{"n_experts": 64, "n_head": 3, "norm_eps": 1e-05, "positions": "rope", "qk_norm": true, "parallel_block": false, "init": "normal", "init_std_o": 0.0315, "init_std_up": 0.0315, "init_std_down": 0.0193, "beta2": 0.99, "seq_len": 256}
Below are experts of layer 8 (counted from 0) of a mixture-of-experts language model. Rows are named router (the router's row for the expert), down (a neuron's output weights, with its number) and show model dimensions 96-191. Each number is 50 + 15 x the weight over its row's rms, rounded and kept within 0 to 99.
After each expert's rows: a language model's description of what the expert responds to. This comes from a sample of Wikipedia text that the model never trained on.

# expert 7
router:45 46 60 52 42 55 65 61 67 61 54 11 46 79 26 19 56 52 59 05 62 37 30 31 70 70 54 43 31 59 49 22 40 36 56 52 62 75 38 44 70 42 57 51 49 57 80 60 55 49 79 55 27 44 47 63 56 51 53 27 61 54 54 48 60 42 53 61 57 46 19 53 54 68 56 68 43 40 32 81 50 48 41 33 45 53 47 23 36 33 66 48 52 65 49 62
down0:49 90 52 52 43 48 68 56 66 22 26 48 44 57 42 39 72 74 30 05 53 30 43 50 82 56 69 23 84 58 70 53 47 42 69 23 67 58 68 49 45 46 26 50 42 62 13 34 52 63 48 52 47 28 54 47 63 33 63 43 29 35 63 78 57 30 59 48 61 69 72 47 44 32 25 24 61 56 47 45 44 56 63 27 34 54 33 69 51 22 71 43 27 60 31 48
It responds to: Cells and header words in pipe-delimited tables, such as Rank, Votes, Notes, Home, numbers before a pipe, and empty cells.

# expert 52
router:50 50 64 39 51 40 47 59 49 80 38 42 41 68 17 42 55 57 43 37 44 42 56 48 67 73 48 57 35 72 56 23 56 44 62 56 54 62 44 36 52 49 30 68 65 59 59 54 56 53 52 38 36 75 51 50 20 54 53 18 48 40 32 60 62 58 48 46 46 27 36 51 26 60 40 35 43 51 39 50 76 53 52 38 23 74 57 12 44 46 60 41 43 58 49 34
down0:54 54 35 59 47 53 71 42 32 46 57 52 37 46 72 25 46 26 81 74 44 38 53 46 14 48 75 53 24 46 56 54 80 51 39 61 50 35 55 37 57 21 49 67 64 44 61 65 53 42 62 57 45 42 40 29 21 36 50 58 47 49 60 66 35 39 57 62 52 66 33 60 32 47 60 42 65 20 27 29 47 76 36 40 56 47 39 45 63 66 62 42 61 32 77 77
It responds to: English first names and first-name pieces, often after by or in credits, such as John, David, Robert, Bob Wills.

# expert 39
router:42 62 64 23 63 11 48 62 59 56 34 25 52 69 53 31 62 59 51 50 65 45 32 36 52 63 55 38 30 49 56 35 45 22 40 34 50 51 43 45 64 62 57 47 72 82 70 41 61 65 71 42 56 67 52 50 45 68 48 32 50 58 43 40 67 39 30 58 46 42 49 58 37 51 31 42 25 42 49 60 63 40 77 08 42 51 57 45 41 38 53 23 61 23 48 24
down0:61 83 44 55 50 34 49 65 66 40 29 21 67 50 32 72 46 63 48 64 42 65 45 59 73 58 34 29 58 41 75 64 50 42 51 53 45 59 31 32 65 31 37 32 58 59 56 31 59 66 45 61 48 28 71 39 73 35 70 43 42 52 49 45 70 26 62 31 37 46 82 31 60 25 16 74 45 58 23 55 70 42 50 37 62 47 29 63 62 58 81 58 41 68 34 56
It responds to: Opening parentheses and brackets after names or titles, as in (born 1954) or (loan), plus slashes, dashes and non-Latin punctuation.

# expert 55
router:49 62 84 26 44 42 61 47 70 62 62 55 57 56 64 43 33 41 53 48 67 35 31 36 61 63 57 49 36 64 39 42 46 25 73 60 53 72 56 38 57 52 65 65 62 68 61 64 53 45 83 47 32 59 52 45 55 45 34 42 47 48 38 56 88 35 46 72 59 43 51 47 33 54 49 46 30 50 51 50 69 53 42 09 38 44 41 16 27 26 37 52 60 48 38 39
down0:21 33 49 27 60 44 34 22 46 22 44 36 72 47 58 55 41 66 46 57 39 74 67 69 38 66 22 51 32 70 40 61 38 38 31 48 50 56 32 43 76 23 40 36 67 49 35 55 53 35 64 59 53 45 34 41 51 75 29 40 36 36 41 43 44 60 72 43 53 51 65 26 39 68 43 43 39 76 28 48 60 62 42 79 67 35 66 72 84 73 47 52 56 66 64 60
It responds to: Digits inside parentheses and statistic tables, such as metric conversions like 96 kg, ages, decimals, and birth years.

# expert 27
router:44 52 77 51 72 34 64 55 61 68 23 36 68 73 29 47 40 42 42 26 42 47 39 31 62 64 63 40 49 65 54 38 35 36 61 47 31 55 45 57 71 52 51 52 38 50 53 49 47 44 89 38 39 65 62 36 48 67 32 46 40 38 25 36 74 75 50 62 49 51 57 57 29 56 34 62 20 42 49 62 70 34 45 39 34 32 46 15 44 35 34 70 57 57 52 56
down0:49 32 43 48 43 28 45 52 77 42 44 97 42 46 31 45 66 53 07 80 57 54 69 50 60 72 67 18 45 34 42 64 60 48 70 47 58 47 48 59 60 37 34 50 54 64 36 52 59 60 60 45 72 50 45 46 68 24 66 57 43 47 29 26 41 66 53 46 62 35 46 68 45 67 35 27 60 57 61 42 35 64 73 55 69 37 32 37 94 65 60 37 60 53 60 69
It responds to: Single digits and short numbers in scores, track lengths, years and coordinates, such as 2–1, 7–6, 4:44, 197-5.

# expert 14
router:77 72 76 31 74 36 58 65 55 64 51 26 43 59 40 43 53 46 54 26 45 54 45 43 81 51 41 54 34 62 39 21 24 43 56 58 58 72 44 33 58 34 43 40 46 55 69 63 61 36 62 38 40 75 61 57 45 45 53 52 43 41 44 80 92 52 36 55 40 34 34 45 24 59 28 49 31 57 51 75 56 46 48 47 50 48 43 27 28 50 58 51 56 53 50 44
down0:30 39 34 28 49 83 54 44 56 55 31 51 36 47 69 38 31 63 59 64 62 19 69 32 50 73 48 59 47 35 44 49 41 48 38 39 53 59 60 39 80 51 49 60 41 41 34 35 62 65 32 49 49 38 61 58 52 42 58 49 55 58 62 26 66 64 59 62 34 54 17 34 74 35 39 40 47 38 75 46 60 60 65 25 56 64 62 39 70 35 42 60 69 56 36 44
It responds to: Articles and field words in infoboxes, tables and census text, such as the poverty line, Mean daily, Listed height, W scores.

# expert 53
router:60 81 73 23 40 40 56 69 54 76 53 54 57 61 46 29 68 48 42 31 24 57 37 45 42 57 39 37 49 64 59 21 46 40 59 27 42 56 33 37 77 68 43 47 51 90 39 30 62 73 51 59 53 48 62 63 50 70 55 50 57 57 46 52 61 41 41 56 50 35 53 24 21 64 31 63 24 45 51 78 45 48 49 40 44 54 57 35 49 40 68 66 46 55 39 57
down0:54 21 53 34 67 30 63 33 68 59 17 39 42 48 87 49 66 37 36 51 41 55 47 23 70 27 29 27 42 43 48 40 41 53 47 43 45 69 36 50 37 57 49 42 72 28 57 68 70 51 47 58 46 44 25 47 45 66 56 63 86 59 43 53 49 38 39 44 77 53 52 38 42 29 48 77 59 46 44 49 56 52 54 29 90 56 51 67 32 74 59 58 48 61 44 33
It responds to: Separators opening new lines or fields, mostly the dash of bulleted lists, table pipes, semicolons and heading marks in infobox-style lists.

# expert 35
router:41 64 77 42 84 50 54 60 67 78 39 25 46 53 40 62 64 45 33 33 45 39 39 35 64 69 46 37 23 65 46 34 41 45 69 52 42 34 27 11 83 47 55 69 58 69 56 36 52 57 80 52 43 53 38 60 30 53 57 26 43 35 19 29 51 47 40 82 76 46 63 51 43 55 39 62 61 38 52 61 70 35 55 41 34 72 72 27 40 45 54 43 67 34 54 24
down0:51 35 65 63 68 67 55 57 52 45 48 37 70 65 61 66 52 25 37 75 32 42 42 50 42 28 42 44 82 39 48 34 81 45 42 53 57 73 54 62 31 50 58 27 74 37 51 40 26 26 53 39 65 54 52 44 56 44 50 53 60 35 82 77 27 87 55 61 56 41 62 58 42 57 50 49 21 34 65 42 31 68 46 58 41 72 51 57 39 62 54 57 40 57 34 62
It responds to: Final pieces of personal surnames in sports tables and credits, often Slavic or English, such as -ović, -ov, -son, Smith, Williams.

# expert 21
router:45 77 43 26 73 35 60 48 60 80 62 39 65 84 41 17 36 36 35 50 39 55 68 61 63 51 47 42 07 58 34 18 32 28 56 51 42 67 30 45 80 45 35 53 62 69 52 20 54 45 54 58 45 56 65 38 44 78 33 47 53 47 29 75 61 40 49 46 35 73 38 29 43 57 40 44 29 60 39 55 34 51 66 49 36 27 55 54 35 50 58 47 55 52 53 48
down0:29 58 38 52 27 42 71 67 61 46 62 40 50 48 32 45 38 80 34 46 66 55 50 65 51 40 68 45 62 34 79 27 56 67 16 38 36 21 62 60 32 33 14 30 22 74 55 43 36 36 42 57 29 55 62 75 68 67 29 70 26 64 62 50 43 74 59 30 58 35 67 78 39 30 51 31 52 06 47 35 38 54 54 55 67 50 83 71 40 21 50 61 57 80 44 50
It responds to: Opening stems of longer Latinate words that get suffixes like -ation or -ate, such as diplom-, denomin-, trans-, exp-, cre-, re-.

# expert 11
router:57 44 71 41 67 58 46 46 47 72 42 35 63 53 38 40 73 64 44 61 44 25 47 39 63 68 32 30 07 48 48 42 46 30 64 44 41 69 33 34 67 53 68 60 58 72 73 49 60 69 52 31 39 73 52 61 35 67 35 62 68 48 31 55 73 52 34 78 47 46 51 55 37 48 35 42 39 81 30 77 55 54 59 43 43 44 47 27 35 35 57 51 45 65 47 37
down0:60 57 18 65 51 42 54 42 54 49 53 65 41 85 09 33 47 50 52 60 33 62 55 68 54 35 51 31 40 64 48 42 36 71 36 48 34 59 65 49 62 42 16 41 56 41 31 38 56 49 53 56 61 50 49 35 46 54 48 00 29 47 48 55 41 46 46 53 64 56 57 33 46 62 53 35 23 47 44 50 82 58 76 69 47 47 52 59 26 40 38 26 46 36 47 61
It responds to: Determiners starting a noun phrase, mostly the, a, an, his, their, usually after a preposition and before first, new, same.

# expert 29
router:52 67 59 52 55 51 65 59 85 43 52 49 47 59 41 32 61 53 38 37 47 31 23 42 73 97 70 35 59 62 58 29 26 35 59 54 31 67 24 43 70 74 37 43 75 60 43 24 50 64 80 44 61 69 54 60 52 54 43 50 47 59 54 44 78 66 29 54 55 61 43 52 35 61 28 27 38 57 69 52 62 34 54 43 47 64 56 34 45 34 72 59 67 65 36 27
down0:37 42 33 49 58 48 66 49 59 50 31 36 51 73 68 69 67 56 41 54 50 46 41 65 57 39 70 35 28 64 49 46 72 50 58 59 42 54 57 74 57 50 59 24 45 43 33 75 48 37 35 64 40 45 60 83 62 47 41 29 35 52 51 61 44 56 31 33 70 37 56 28 52 58 46 45 43 55 61 50 58 56 35 57 55 46 28 32 53 46 32 80 68 54 46 72
It responds to: Line breaks ending list items and table rows, table separator rows like |---|---|, closing == heading marks and closing parentheses.

# expert 58
router:45 65 60 39 61 49 40 63 53 59 49 37 39 49 53 30 65 53 52 33 44 18 57 58 69 66 42 39 38 62 37 11 42 35 52 49 54 56 37 29 58 38 46 69 69 47 48 44 58 78 58 36 38 57 42 65 44 54 46 12 51 60 38 43 59 47 34 51 77 34 64 57 32 43 46 60 44 50 43 62 57 48 61 45 48 53 47 28 73 35 66 61 57 42 38 36
down0:30 59 59 85 40 77 55 36 84 45 32 71 51 24 38 49 55 37 44 75 52 51 43 43 72 63 63 50 38 88 54 51 56 77 49 28 66 35 52 29 50 54 41 63 58 22 62 65 77 34 27 60 46 62 65 52 71 55 38 44 51 62 32 31 30 65 35 71 35 58 57 61 67 40 71 56 54 60 52 49 48 72 44 49 60 32 21 46 63 37 65 71 72 33 26 56
It responds to: Middle and final pieces of Latin taxonomic genus names and foreign personal names, such as Cypraea, Echeneis, Claudio, Anzorena.

# expert 23
router:49 73 56 37 51 44 47 84 75 85 44 51 38 78 26 47 53 47 43 41 45 53 39 43 68 75 60 21 19 50 54 26 43 36 52 53 38 48 31 40 63 48 41 55 29 59 62 29 68 31 67 21 41 63 53 67 36 78 51 31 51 71 56 49 47 55 50 61 34 61 45 61 24 67 34 45 19 61 56 67 64 69 55 10 39 48 20 51 44 43 37 50 53 49 44 44
down0:66 50 65 39 31 22 24 48 54 69 49 40 67 69 49 40 72 55 52 39 49 24 39 35 56 53 39 75 56 42 77 61 80 69 53 24 70 48 38 25 56 39 33 70 68 73 46 51 39 33 47 44 56 58 75 72 53 81 52 23 42 52 38 44 49 64 80 69 36 54 61 34 53 26 47 59 64 34 56 48 61 50 61 74 68 43 55 60 51 65 54 43 52 62 42 40
It responds to: Verb or noun stems awaiting -ing, -ed or -er endings in narrative prose, such as design, present, throw(ing), destroy(ed).

# expert 51
router:55 62 73 37 48 48 49 52 59 46 30 34 67 74 33 21 35 48 41 35 42 35 39 40 81 50 64 37 27 49 43 44 50 38 66 49 39 69 35 16 51 54 36 61 48 62 42 52 40 77 61 34 53 76 67 61 45 50 53 55 63 43 41 48 71 60 52 52 53 44 20 38 28 53 57 52 41 71 25 50 70 56 52 45 27 67 41 33 42 40 35 33 53 40 47 41
down0:78 61 61 17 47 79 26 88 53 36 44 55 54 52 82 46 59 38 56 54 75 49 63 66 40 65 63 61 29 28 37 47 68 55 56 63 37 33 26 70 61 47 80 45 68 67 45 61 63 39 62 61 51 19 48 38 67 25 47 56 15 37 49 22 55 41 53 57 60 41 54 20 75 28 45 44 36 32 56 64 57 62 44 51 60 33 29 59 45 40 60 24 66 47 56 39
It responds to: Common nouns following the or an ordinal, naming works, places or units, such as episode, movie, album, seat, city, single.

# expert 57
router:48 48 53 42 48 56 53 75 58 74 47 30 53 69 34 29 71 41 34 43 45 49 37 39 49 59 58 60 43 54 41 24 45 38 63 48 65 68 50 38 58 56 48 54 46 68 56 39 71 48 83 67 50 59 38 64 60 46 38 25 40 67 36 51 79 53 35 56 48 24 36 40 55 68 45 60 38 60 49 71 47 40 55 40 15 37 56 36 53 50 42 37 60 49 39 56
down0:73 37 63 53 26 43 57 48 43 61 54 59 60 27 80 51 59 41 63 56 47 46 43 70 32 43 81 36 91 62 32 67 53 38 62 53 56 41 48 52 33 63 45 60 53 36 69 38 77 78 56 55 44 62 42 22 68 23 56 17 26 48 49 64 38 42 50 29 59 37 63 66 29 31 43 57 46 84 65 72 70 51 71 39 43 52 64 63 65 54 44 46 56 59 64 67
It responds to: Numbers followed by a space inside sports and election tables, such as carries counts, vote totals, points, plus header words like Apps, Pld.

# expert 62
router:40 56 70 50 47 50 57 58 40 46 38 37 55 63 45 48 60 42 31 20 50 67 45 27 78 75 59 45 13 58 43 31 42 23 44 59 63 64 26 39 63 49 40 51 53 69 33 64 46 51 67 37 51 45 56 40 55 56 51 45 76 42 48 55 63 56 57 43 46 53 48 56 34 50 48 54 46 53 41 56 30 46 68 25 48 56 49 26 30 44 55 54 46 50 53 31
down0:20 35 57 77 62 25 50 44 63 49 51 66 58 45 75 35 29 37 64 39 45 61 70 34 27 62 52 71 36 46 47 37 52 49 59 38 60 27 59 17 26 64 50 73 49 52 48 73 78 56 23 56 72 45 38 28 25 52 55 56 43 59 57 50 51 50 39 63 65 39 39 78 67 60 53 22 43 41 64 69 52 56 48 45 21 38 44 52 46 38 59 15 59 42 57 39
It responds to: LaTeX and math symbols like ^{, _{, $, \ in units and formulas, plus nouns after an adjective such as bonus, king, plate.